config = dict(
    d_expert=96,
    router_score='sigmoid',
    lr_router=0.00086,
    tie_embeddings=False,
)
Below are experts of layer 3 (counted from 0) of a mixture-of-experts language model. Rows are named gate (a neuron's input weights, with its number), up (a neuron's input weights, with its number), down (a neuron's output weights, with its number) and show model dimensions 128-191. Each number is 200 + 20 x the weight over its row's rms, rounded and kept within 0 to 999.
Before each expert's rows: "mostly gets" lists some tokens that are sent to it at least half of the time. This comes from a sample of Wikipedia text that the model never trained on.

# expert 18
mostly gets: "al", "or", " local", "ar", " public", " director"
gate0,188,179,202,211,187,195,172,220,155,167,199,229,183,185,178,192,201,230,218,159,196,204,210,154,205,174,202,208,207,168,220,217,201,233,197,201,226,221,175,168,207,199,222,172,194,230,201,195,243,187,196,184,220,216,153,213,206,213,210,179,206,174,186,165
up0,203,199,171,168,195,212,254,174,220,203,198,221,214,209,243,214,172,188,191,158,192,173,183,203,189,194,160,174,233,217,201,226,180,232,202,213,194,202,189,191,183,198,166,227,207,197,229,155,226,185,216,204,207,179,201,219,199,216,180,222,172,219,199,186
down0,217,194,237,209,195,194,209,205,204,208,187,209,196,195,172,201,186,217,192,200,185,186,217,235,171,197,170,215,192,210,201,195,202,195,226,193,227,226,216,197,207,189,192,177,180,176,202,189,212,219,234,224,206,168,178,196,174,192,188,222,153,216,195,193

# expert 21
mostly gets: "\\", " AUS", " Nominated", " Mad", " appears", " Russia"
gate0,188,160,198,220,202,173,195,198,201,187,225,183,197,252,203,217,189,184,213,215,190,183,199,222,197,167,218,213,199,198,192,223,187,163,213,221,189,220,205,205,178,204,198,205,209,184,179,188,209,218,214,215,201,214,185,193,232,198,221,188,238,194,186,206
up0,206,248,220,224,182,184,201,199,211,218,188,174,200,186,202,199,228,243,173,182,183,197,205,220,199,232,188,237,179,180,193,186,208,187,209,216,167,242,199,204,193,209,208,215,228,170,229,170,195,179,209,203,201,182,189,193,174,211,147,225,208,218,213,195
down0,168,194,212,208,225,201,210,215,172,202,196,200,224,158,170,214,243,201,177,196,166,196,183,233,207,197,207,196,180,212,187,196,205,222,226,195,183,150,189,210,169,194,205,223,210,192,183,246,196,225,185,190,186,239,233,192,189,212,186,234,203,209,180,205

# expert 25
mostly gets: " —;", " -", " —", "',", " ·", ");"
gate0,202,152,217,219,200,164,197,204,190,207,201,223,197,219,201,187,234,183,223,213,204,201,171,191,179,206,194,193,183,234,211,207,210,195,218,210,185,209,173,188,189,214,208,209,187,180,185,211,192,190,181,194,186,219,207,190,223,192,229,204,222,221,209,207
up0,197,252,183,211,161,179,194,216,241,206,209,194,214,184,217,203,214,203,195,214,190,218,215,175,208,204,224,212,217,170,180,203,228,164,171,205,219,200,197,203,196,216,226,229,188,150,209,204,164,232,199,184,186,220,190,176,198,194,158,206,183,195,188,184
down0,217,215,190,217,195,172,194,226,208,184,220,180,205,197,205,226,221,220,172,205,218,163,185,226,190,207,186,182,193,215,222,203,194,175,206,207,233,201,189,203,207,232,231,187,218,184,203,190,210,217,211,201,252,202,188,204,213,187,177,237,248,192,174,183

# expert 38
mostly gets: "==\n", " University", " years", " ==\n", " year", " family"
gate0,179,192,237,167,209,234,209,176,237,208,211,196,188,204,205,199,221,205,229,226,176,178,191,187,170,188,197,183,215,189,209,202,211,199,244,169,178,219,197,202,179,204,166,187,230,220,203,206,206,210,211,162,178,158,223,153,195,179,200,197,208,164,201,217
up0,166,165,199,180,182,202,201,198,158,228,219,203,192,218,220,201,224,204,193,185,229,203,199,209,171,239,216,188,188,217,122,184,204,192,196,194,179,229,194,214,230,210,213,191,199,191,188,217,207,205,230,215,229,193,186,186,211,195,205,200,189,205,200,201
down0,227,202,244,198,203,195,213,180,192,209,194,184,190,210,182,178,211,204,186,218,208,214,195,191,207,234,199,207,206,196,210,204,234,196,177,218,205,208,166,185,184,207,239,188,189,204,189,213,198,218,215,193,158,188,151,226,209,212,235,209,211,220,198,179

# expert 9
mostly gets: "end", "te", "he", "are", "ne", "che"
gate0,199,186,213,176,189,208,229,206,169,200,210,171,222,211,213,211,165,228,171,192,236,200,201,218,159,199,182,211,222,198,197,206,173,192,156,188,231,213,171,172,204,236,197,202,233,201,181,210,196,198,178,203,213,193,206,222,242,183,190,220,203,192,204,198
up0,204,190,189,184,194,210,155,203,229,166,233,168,228,189,186,218,206,205,176,212,195,198,231,219,220,198,174,187,213,239,168,188,148,188,207,169,207,196,178,212,193,213,217,187,187,179,201,239,172,186,193,199,221,194,235,206,214,191,192,204,212,153,235,210
down0,191,187,190,187,222,223,206,206,197,182,205,202,244,193,229,215,180,179,208,204,195,216,178,201,246,178,190,193,232,189,153,193,228,216,203,169,202,198,195,157,175,194,223,245,193,190,212,219,235,198,177,199,191,161,213,180,203,168,194,226,227,188,172,184

# expert 3
mostly gets: " of", " name", " including", " such", " called", " among"
gate0,200,189,201,218,202,215,194,194,237,215,167,239,176,196,214,195,220,221,209,186,216,240,211,194,194,185,187,217,243,187,215,233,179,171,181,240,202,221,188,188,187,199,216,182,223,179,162,175,214,179,200,221,183,221,229,218,197,217,180,188,170,185,222,211
up0,210,195,197,224,224,191,187,202,186,174,193,229,209,198,210,218,204,197,209,199,200,191,202,185,203,231,174,171,170,225,234,176,194,183,167,179,207,189,180,164,185,192,195,190,220,199,190,165,200,196,189,215,233,205,222,195,189,236,233,206,186,189,218,201
down0,221,209,186,211,184,231,175,190,201,184,220,195,186,195,227,200,214,170,202,187,174,197,172,211,151,241,207,172,200,136,198,152,198,209,204,232,169,172,188,206,195,235,190,194,211,209,244,182,205,206,211,188,219,212,200,189,198,193,178,161,216,207,167,205

# expert 43
mostly gets: " Candidate", " scored", " Result", " Actor", " footballer", " playing"
gate0,211,219,206,196,185,195,210,211,223,195,196,191,205,237,195,200,152,201,222,216,226,219,211,190,204,208,213,227,188,179,172,194,194,187,194,238,201,205,224,206,199,220,183,189,173,206,168,202,214,204,199,211,156,202,197,209,152,190,200,182,166,213,194,178
up0,195,193,189,215,171,165,201,212,166,148,210,211,231,221,203,202,179,197,200,208,200,169,200,183,232,224,244,189,231,186,213,218,206,210,217,184,188,203,199,174,172,194,215,198,171,210,193,189,199,186,198,193,213,236,206,222,179,208,223,220,203,202,236,182
down0,219,196,205,198,208,239,192,204,145,181,202,213,220,207,208,191,193,227,192,171,173,229,199,198,239,175,194,211,200,174,200,206,198,189,206,221,199,190,146,215,178,201,189,206,192,199,189,229,208,193,186,202,202,214,197,192,199,211,179,214,195,209,194,207

# expert 33
mostly gets: "y", "ly", " also", " not", " only", " can"
gate0,193,206,185,236,188,204,234,216,210,183,229,180,191,190,191,213,214,188,208,206,224,193,202,193,205,193,178,186,205,173,198,184,194,214,191,182,202,179,168,240,179,213,187,199,213,207,205,167,220,197,208,207,206,237,178,187,249,158,193,144,201,183,212,174
up0,200,184,198,195,227,192,171,202,162,197,245,226,165,180,206,225,192,197,206,221,178,199,204,179,181,214,210,185,225,190,207,225,206,186,221,208,244,179,207,188,215,194,236,204,214,220,165,241,180,235,200,189,207,190,239,160,216,206,179,200,195,198,195,167
down0,197,182,209,198,211,194,203,204,208,212,231,207,151,188,179,211,234,226,201,208,186,157,196,182,190,185,218,225,200,177,179,171,209,224,225,181,206,208,199,211,221,174,196,161,156,201,222,188,222,196,214,194,213,230,147,238,195,214,216,217,182,171,208,173

# expert 10
mostly gets: " a", " an", " have", " has", " some", " with"
gate0,217,187,199,218,202,222,175,154,212,197,189,213,224,197,170,165,217,218,199,224,212,176,213,209,196,228,217,199,182,195,203,197,218,213,191,188,207,197,175,214,233,203,229,239,223,227,170,194,181,188,232,180,158,198,186,192,184,215,207,179,206,216,205,199
up0,214,174,189,213,143,207,200,165,209,205,169,226,223,196,236,171,169,189,207,242,202,247,200,206,193,215,225,206,174,196,201,224,227,195,218,187,169,200,181,203,190,183,207,231,198,198,215,182,191,204,189,190,200,208,210,229,163,201,225,206,162,210,243,176
down0,215,229,190,228,213,185,232,203,191,192,229,226,208,220,215,188,186,195,200,226,203,191,173,184,217,173,216,173,170,211,170,198,186,204,198,223,226,204,224,191,195,236,166,201,197,193,196,201,221,249,189,217,209,211,213,194,210,192,229,196,196,228,232,210

# expert 11
mostly gets: "\n", " |\n", ")\n", ".\n", "===\n\n", "==\n\n"
gate0,225,216,213,205,176,186,177,175,201,215,183,225,193,198,177,197,234,186,219,186,223,216,190,210,215,161,200,222,197,222,199,198,217,175,208,193,220,175,173,211,186,244,218,213,191,205,223,196,221,223,197,230,219,166,173,159,206,233,199,185,213,228,225,203
up0,194,199,185,231,184,199,208,175,183,207,180,209,187,172,171,183,211,211,205,161,234,227,209,198,215,220,212,219,200,235,173,210,215,202,209,171,207,204,218,226,156,191,200,224,199,191,181,202,209,223,208,184,202,174,227,148,149,195,249,219,216,213,200,219
down0,200,213,190,202,168,203,148,177,184,234,163,179,212,190,197,213,205,214,202,188,199,225,239,202,205,183,205,169,194,219,222,173,195,208,216,219,213,174,232,206,160,207,242,242,176,194,172,195,221,217,193,199,173,182,192,204,209,210,267,238,209,223,215,181

# expert 32
mostly gets: "|", "==", "===", " •", "====", "="
gate0,234,202,187,186,207,202,189,210,176,198,170,201,209,216,169,140,165,154,189,206,196,191,237,166,222,159,197,236,231,219,210,216,190,165,215,194,193,224,225,214,228,178,210,184,203,203,187,225,168,210,212,214,231,172,213,181,178,180,200,225,201,184,205,176
up0,224,172,199,211,194,187,202,217,172,220,206,216,184,173,215,198,190,196,201,208,203,186,238,173,186,194,193,211,203,195,151,250,202,179,181,209,230,189,196,218,195,212,212,202,205,224,187,223,219,190,209,174,200,184,230,206,215,169,216,202,199,235,174,204
down0,201,201,193,214,203,211,197,212,206,230,233,211,197,221,219,188,221,213,235,187,207,157,192,184,205,203,177,247,199,210,169,238,174,208,182,205,220,216,163,212,202,224,250,231,236,200,204,183,190,172,210,219,231,189,241,239,203,149,201,190,221,188,205,174

# expert 60
mostly gets: " president", "See", " Florida", " Portugal", " County", " Chile"
gate0,210,147,162,175,208,196,226,207,193,222,188,216,219,212,221,167,222,220,192,189,212,196,167,194,206,240,180,206,196,212,179,223,245,215,196,199,176,230,191,164,229,193,195,207,202,178,196,208,194,181,178,175,225,197,173,210,202,200,205,200,186,211,175,191
up0,202,211,214,197,203,204,210,231,198,223,200,201,180,219,245,208,206,189,203,224,204,220,219,252,193,209,185,158,200,204,192,174,171,203,205,182,203,206,181,225,208,195,182,191,206,200,203,168,180,196,220,203,194,192,188,201,203,213,196,179,186,213,197,214
down0,230,193,188,247,185,176,176,184,236,196,195,207,214,182,203,193,177,196,231,221,213,198,206,164,206,201,170,209,189,225,197,225,213,190,189,194,218,206,195,210,188,200,219,215,186,224,221,180,232,206,187,215,201,234,202,181,201,220,219,199,201,205,198,195

# expert 7
mostly gets: " Australia", " Brazil", "Note", " Microsoft", " High", " present"
gate0,184,197,184,211,219,243,170,182,188,201,187,207,201,197,220,202,190,179,212,202,180,180,201,213,218,184,184,192,191,196,196,198,210,207,207,202,177,185,167,178,217,188,193,193,208,218,186,226,194,201,184,227,240,235,193,202,189,197,180,213,195,180,204,208
up0,232,201,186,181,216,179,203,189,188,216,198,224,222,197,218,223,206,248,171,168,192,205,225,192,192,219,190,192,177,160,208,197,216,228,209,214,169,190,184,185,239,235,207,218,196,217,213,214,204,196,203,216,186,230,195,188,205,166,195,181,174,208,220,211
down0,184,223,204,184,221,202,218,239,196,178,199,192,228,188,213,167,186,238,187,175,224,210,210,186,198,247,229,221,185,205,184,218,180,171,220,189,182,209,196,188,178,209,209,155,175,195,195,171,201,215,184,181,181,183,227,185,190,201,207,185,198,198,233,227

# expert 51
mostly gets: "Personal", " Co", " Hold", " pione", " Services", "rator"
gate0,211,188,208,224,186,191,213,204,192,196,187,201,192,171,227,184,191,252,174,200,188,186,227,193,222,183,208,200,217,168,242,230,179,156,199,203,210,214,220,217,205,192,202,196,181,213,227,176,230,208,196,216,178,206,186,210,181,204,197,195,205,195,226,208
up0,220,199,200,215,211,184,185,215,190,188,223,214,186,175,202,203,177,159,184,187,217,212,225,196,197,217,199,203,251,198,187,225,204,227,176,223,173,226,199,171,217,212,199,215,233,213,222,227,200,149,177,193,211,209,191,203,229,220,223,198,203,177,199,159
down0,229,192,213,250,171,190,164,190,244,192,227,218,214,214,188,225,202,204,174,217,177,214,139,212,213,179,189,179,186,202,208,181,161,202,191,196,191,208,193,170,205,225,236,167,223,206,193,202,186,247,187,178,212,219,181,198,173,242,176,185,217,215,197,201

# expert 48
mostly gets: " that", " and", " which", " or", " but", " &"
gate0,202,178,228,162,180,215,239,239,204,210,220,222,225,157,207,204,199,177,213,202,196,226,172,194,192,205,179,225,214,192,188,187,231,168,176,208,215,217,253,190,222,184,207,187,244,231,178,192,187,188,215,205,189,204,237,196,223,219,213,225,191,220,162,220
up0,238,220,237,180,180,227,193,210,196,223,228,216,189,175,194,206,185,176,185,246,208,196,175,207,189,209,199,193,213,202,197,216,197,197,196,204,189,212,205,226,195,201,223,198,182,178,190,189,207,170,171,150,219,186,187,193,213,191,210,200,177,200,179,217
down0,172,171,197,195,175,201,190,205,189,207,178,192,199,196,216,189,200,208,192,187,196,193,196,200,216,181,172,196,244,214,175,210,233,182,234,198,204,178,188,267,200,200,179,199,190,225,221,218,174,216,242,231,208,172,142,215,211,200,190,170,208,191,197,225

# expert 2
mostly gets: " Reg", "|---|---|---|---|\n", "|---|---|---|---|---|---|\n", "asc", " Red", " Iv"
gate0,207,183,254,209,202,194,186,194,179,204,184,189,186,159,205,207,207,162,204,230,179,201,220,165,219,224,183,229,193,249,209,220,182,175,202,169,186,205,219,203,201,218,227,196,246,193,226,232,222,172,164,213,219,191,177,191,231,207,210,195,215,163,233,201
up0,218,174,211,220,195,209,207,161,119,212,170,207,238,199,213,194,231,177,249,180,198,245,175,210,203,230,208,226,205,194,213,210,167,200,220,185,253,193,214,227,236,187,192,202,173,211,202,196,199,197,227,186,212,203,206,175,202,178,187,191,189,193,199,163
down0,216,203,206,204,205,202,202,197,232,243,221,227,201,216,186,215,211,187,175,171,189,197,195,189,162,181,240,190,197,164,214,224,214,203,198,199,192,195,205,188,209,215,198,206,183,204,203,157,205,166,212,180,204,184,169,243,204,217,192,188,205,220,170,197

# expert 17
mostly gets: " Texas", " Illinois", " David", " Azerbaijan", " James", " Scott"
gate0,234,219,209,206,183,213,199,233,194,167,195,189,183,198,192,166,180,221,191,189,195,214,221,209,191,191,226,203,193,218,193,226,203,188,185,235,207,200,216,169,186,171,212,192,209,194,212,208,250,223,213,252,232,191,196,232,165,203,198,207,180,195,204,174
up0,196,223,212,211,208,216,205,170,163,211,207,220,161,220,216,194,176,226,195,198,234,167,202,189,199,196,242,172,179,204,173,174,197,231,201,168,215,189,196,232,195,180,185,227,185,210,221,150,201,218,207,205,234,201,202,209,196,192,184,189,212,198,205,206
down0,193,159,191,191,203,186,172,163,225,178,225,212,186,192,205,219,233,210,215,232,217,175,179,190,184,244,210,220,190,193,198,213,172,201,181,174,189,207,218,226,183,203,203,198,209,159,189,160,186,182,159,200,165,206,189,224,212,166,202,190,195,197,202,209

# expert 23
mostly gets: "l", "c", "n", "z", "id", "k"
gate0,204,189,178,199,195,164,197,200,198,183,172,186,202,200,199,212,199,251,198,201,172,184,216,197,220,191,175,196,155,180,182,163,225,160,166,230,193,180,185,188,221,157,196,175,209,193,203,191,155,215,181,196,228,201,180,183,182,213,199,167,195,189,180,207
up0,175,199,196,242,202,197,219,200,189,198,193,185,194,195,221,205,215,185,167,198,218,227,223,217,251,201,206,216,174,192,220,242,219,218,192,227,205,222,216,213,169,211,229,209,234,215,175,225,188,212,221,222,209,184,216,239,201,204,188,261,209,200,167,186
down0,219,228,187,213,223,161,225,205,205,213,201,219,231,210,183,204,198,197,194,193,205,186,237,212,210,163,194,226,208,179,192,233,190,239,225,212,252,212,194,180,173,179,196,213,198,202,173,201,169,211,205,195,218,204,192,170,204,213,198,189,194,183,169,183

# expert 42
mostly gets: " out", " part", " end", " rem", " Part", " ft"
gate0,238,199,204,203,200,198,199,184,205,214,214,228,202,178,226,196,205,190,198,205,151,182,170,192,205,212,220,211,224,202,191,195,196,188,222,186,201,181,212,181,200,199,185,210,213,180,207,221,191,163,158,169,211,211,234,215,186,162,207,233,170,187,195,189
up0,195,204,215,200,184,158,215,214,182,204,196,206,203,191,203,180,167,202,196,197,182,223,194,214,208,200,193,210,233,212,210,164,199,183,199,188,182,180,182,188,191,201,192,213,217,201,188,204,245,204,209,206,182,199,246,202,206,168,199,189,187,215,178,169
down0,202,193,196,208,176,184,215,201,226,203,203,191,237,208,179,188,196,186,177,211,226,215,192,191,190,197,205,231,237,184,227,183,219,197,195,191,210,211,167,183,167,191,197,214,179,217,211,206,179,222,209,199,179,226,187,182,175,174,224,205,184,190,179,186

# expert 49
mostly gets: " his", " first", " her", " it", " new", " up"
gate0,185,186,205,209,196,205,220,185,214,181,190,221,167,205,223,242,193,184,157,222,196,188,188,232,184,215,205,220,176,198,200,216,209,199,186,237,198,175,165,205,184,174,197,193,184,177,208,209,206,193,178,167,209,201,211,194,218,202,191,193,181,179,189,226
up0,190,193,209,202,175,190,202,188,194,192,174,229,231,163,206,187,185,199,180,204,188,163,220,222,202,207,177,181,188,208,189,194,197,198,216,243,216,183,200,184,196,174,201,209,209,194,217,180,197,212,211,206,217,231,167,184,220,220,195,213,236,196,202,206
down0,245,197,198,183,174,196,227,210,168,194,215,221,187,221,160,165,175,207,201,227,194,223,213,240,204,222,219,207,166,190,220,186,197,189,210,154,202,196,201,205,214,229,216,200,188,220,200,201,179,217,194,174,192,196,185,186,221,209,186,199,219,201,165,215

# expert 29
mostly gets: " The", " the", " its", "The", " their", "the"
gate0,208,183,176,200,211,214,173,165,192,188,215,216,218,215,185,199,170,204,214,196,166,185,184,169,196,175,202,193,203,230,188,180,196,218,217,184,195,187,212,196,195,146,194,205,188,205,190,205,181,238,158,212,225,208,208,234,164,200,153,185,201,235,211,194
up0,168,216,203,188,232,183,201,264,216,200,216,196,173,205,190,212,185,174,203,204,173,205,172,241,188,213,218,226,195,178,229,199,174,195,176,190,194,189,213,194,192,241,203,172,218,213,199,190,198,195,199,201,219,202,179,219,197,204,177,197,218,206,195,199
down0,191,179,194,215,213,254,185,243,210,170,201,200,200,181,184,187,186,204,213,205,180,197,201,162,188,188,234,226,205,204,206,196,186,183,161,190,189,195,195,198,218,157,206,207,202,166,168,143,168,156,217,221,212,234,207,216,189,216,202,158,221,240,196,196

# expert 63
mostly gets: "–present", " pm", " annual", " Dom", " century", " Aqu"
gate0,182,214,215,194,185,229,192,208,226,191,217,210,197,171,205,209,187,241,169,189,199,179,210,196,217,226,218,168,215,210,203,225,170,203,197,182,173,230,223,195,209,175,233,256,226,239,209,174,147,229,181,214,213,219,208,203,190,196,184,187,217,214,205,182
up0,179,188,191,217,160,201,207,221,212,214,227,182,185,195,196,251,202,213,199,209,189,195,224,222,201,226,195,199,208,225,211,175,183,204,205,227,193,195,222,208,210,169,168,179,206,187,147,226,173,218,213,246,213,234,193,224,234,206,215,238,204,202,218,211
down0,175,201,205,192,226,198,209,174,210,217,193,241,180,199,174,191,186,205,195,225,180,198,183,207,195,196,201,181,167,180,234,236,218,207,192,217,228,218,172,231,190,227,203,232,178,212,172,209,239,152,223,213,194,195,220,193,181,205,166,199,217,209,162,174

# expert 15
mostly gets: " John", "son", " David", " William", "ford", " George"
gate0,187,219,185,228,186,188,192,185,179,205,208,157,212,197,206,184,226,217,225,231,168,184,194,193,189,185,201,243,178,150,207,221,194,243,211,213,191,195,200,236,203,234,191,173,218,137,178,230,193,186,209,194,219,189,198,237,219,225,226,198,218,169,211,200
up0,215,229,211,205,205,197,198,178,219,183,192,213,229,206,215,190,168,184,189,191,192,234,207,226,208,168,166,197,213,204,199,242,217,206,207,202,209,231,176,225,223,216,169,216,215,233,207,183,222,201,162,219,184,211,215,182,206,217,214,206,189,207,222,177
down0,211,213,183,242,220,209,220,181,218,197,211,221,208,229,214,197,190,202,191,198,199,204,184,173,224,178,187,187,189,228,212,216,179,232,190,189,185,194,204,191,179,222,192,202,192,225,163,219,193,195,185,173,184,183,209,175,184,202,176,225,210,199,168,188

# expert 4
mostly gets: "–", " Air", "+", " van", "–present", "{"
gate0,195,241,203,227,212,190,216,223,215,216,182,249,183,227,198,242,219,161,204,197,199,196,195,247,205,198,209,153,203,189,206,194,194,191,202,208,234,184,243,171,213,193,196,207,195,211,204,172,215,207,187,212,210,206,219,219,211,221,194,223,183,179,190,199
up0,151,183,196,193,204,185,202,218,213,198,206,217,234,198,186,179,202,194,210,168,192,196,193,177,212,174,191,209,202,216,212,190,173,204,198,177,207,212,201,187,201,214,213,216,206,188,184,227,168,196,166,187,179,216,187,202,224,190,170,139,188,199,208,216
down0,213,219,143,201,195,173,208,214,196,184,191,194,186,188,167,196,192,206,180,218,189,160,218,197,169,196,170,212,178,178,189,231,183,199,205,219,223,200,195,205,199,182,204,188,199,222,219,174,190,214,230,192,156,185,178,194,209,193,223,193,210,200,192,202

# expert 45
mostly gets: "ina", "ana", "ia", "ino", "ica", "ai"
gate0,163,226,193,225,202,190,196,228,208,203,242,202,221,194,191,206,155,244,225,227,220,207,175,205,178,200,205,223,198,186,211,204,231,169,233,184,211,214,165,207,191,216,178,157,201,198,191,211,209,195,210,201,232,204,188,184,199,203,176,223,216,162,215,200
up0,184,194,227,179,203,201,223,169,208,221,159,177,207,228,154,238,180,204,226,190,227,221,192,187,204,223,212,180,213,210,230,221,196,198,152,209,227,226,193,176,174,174,217,197,211,214,204,144,226,199,178,195,219,203,167,228,221,193,195,230,175,204,220,193
down0,188,209,212,189,191,187,147,190,212,227,186,228,198,216,147,236,205,171,186,198,210,187,212,202,201,214,180,214,180,223,221,195,214,188,204,198,226,230,187,202,212,212,182,196,205,181,227,177,202,150,209,211,234,221,206,218,204,247,210,215,202,183,177,221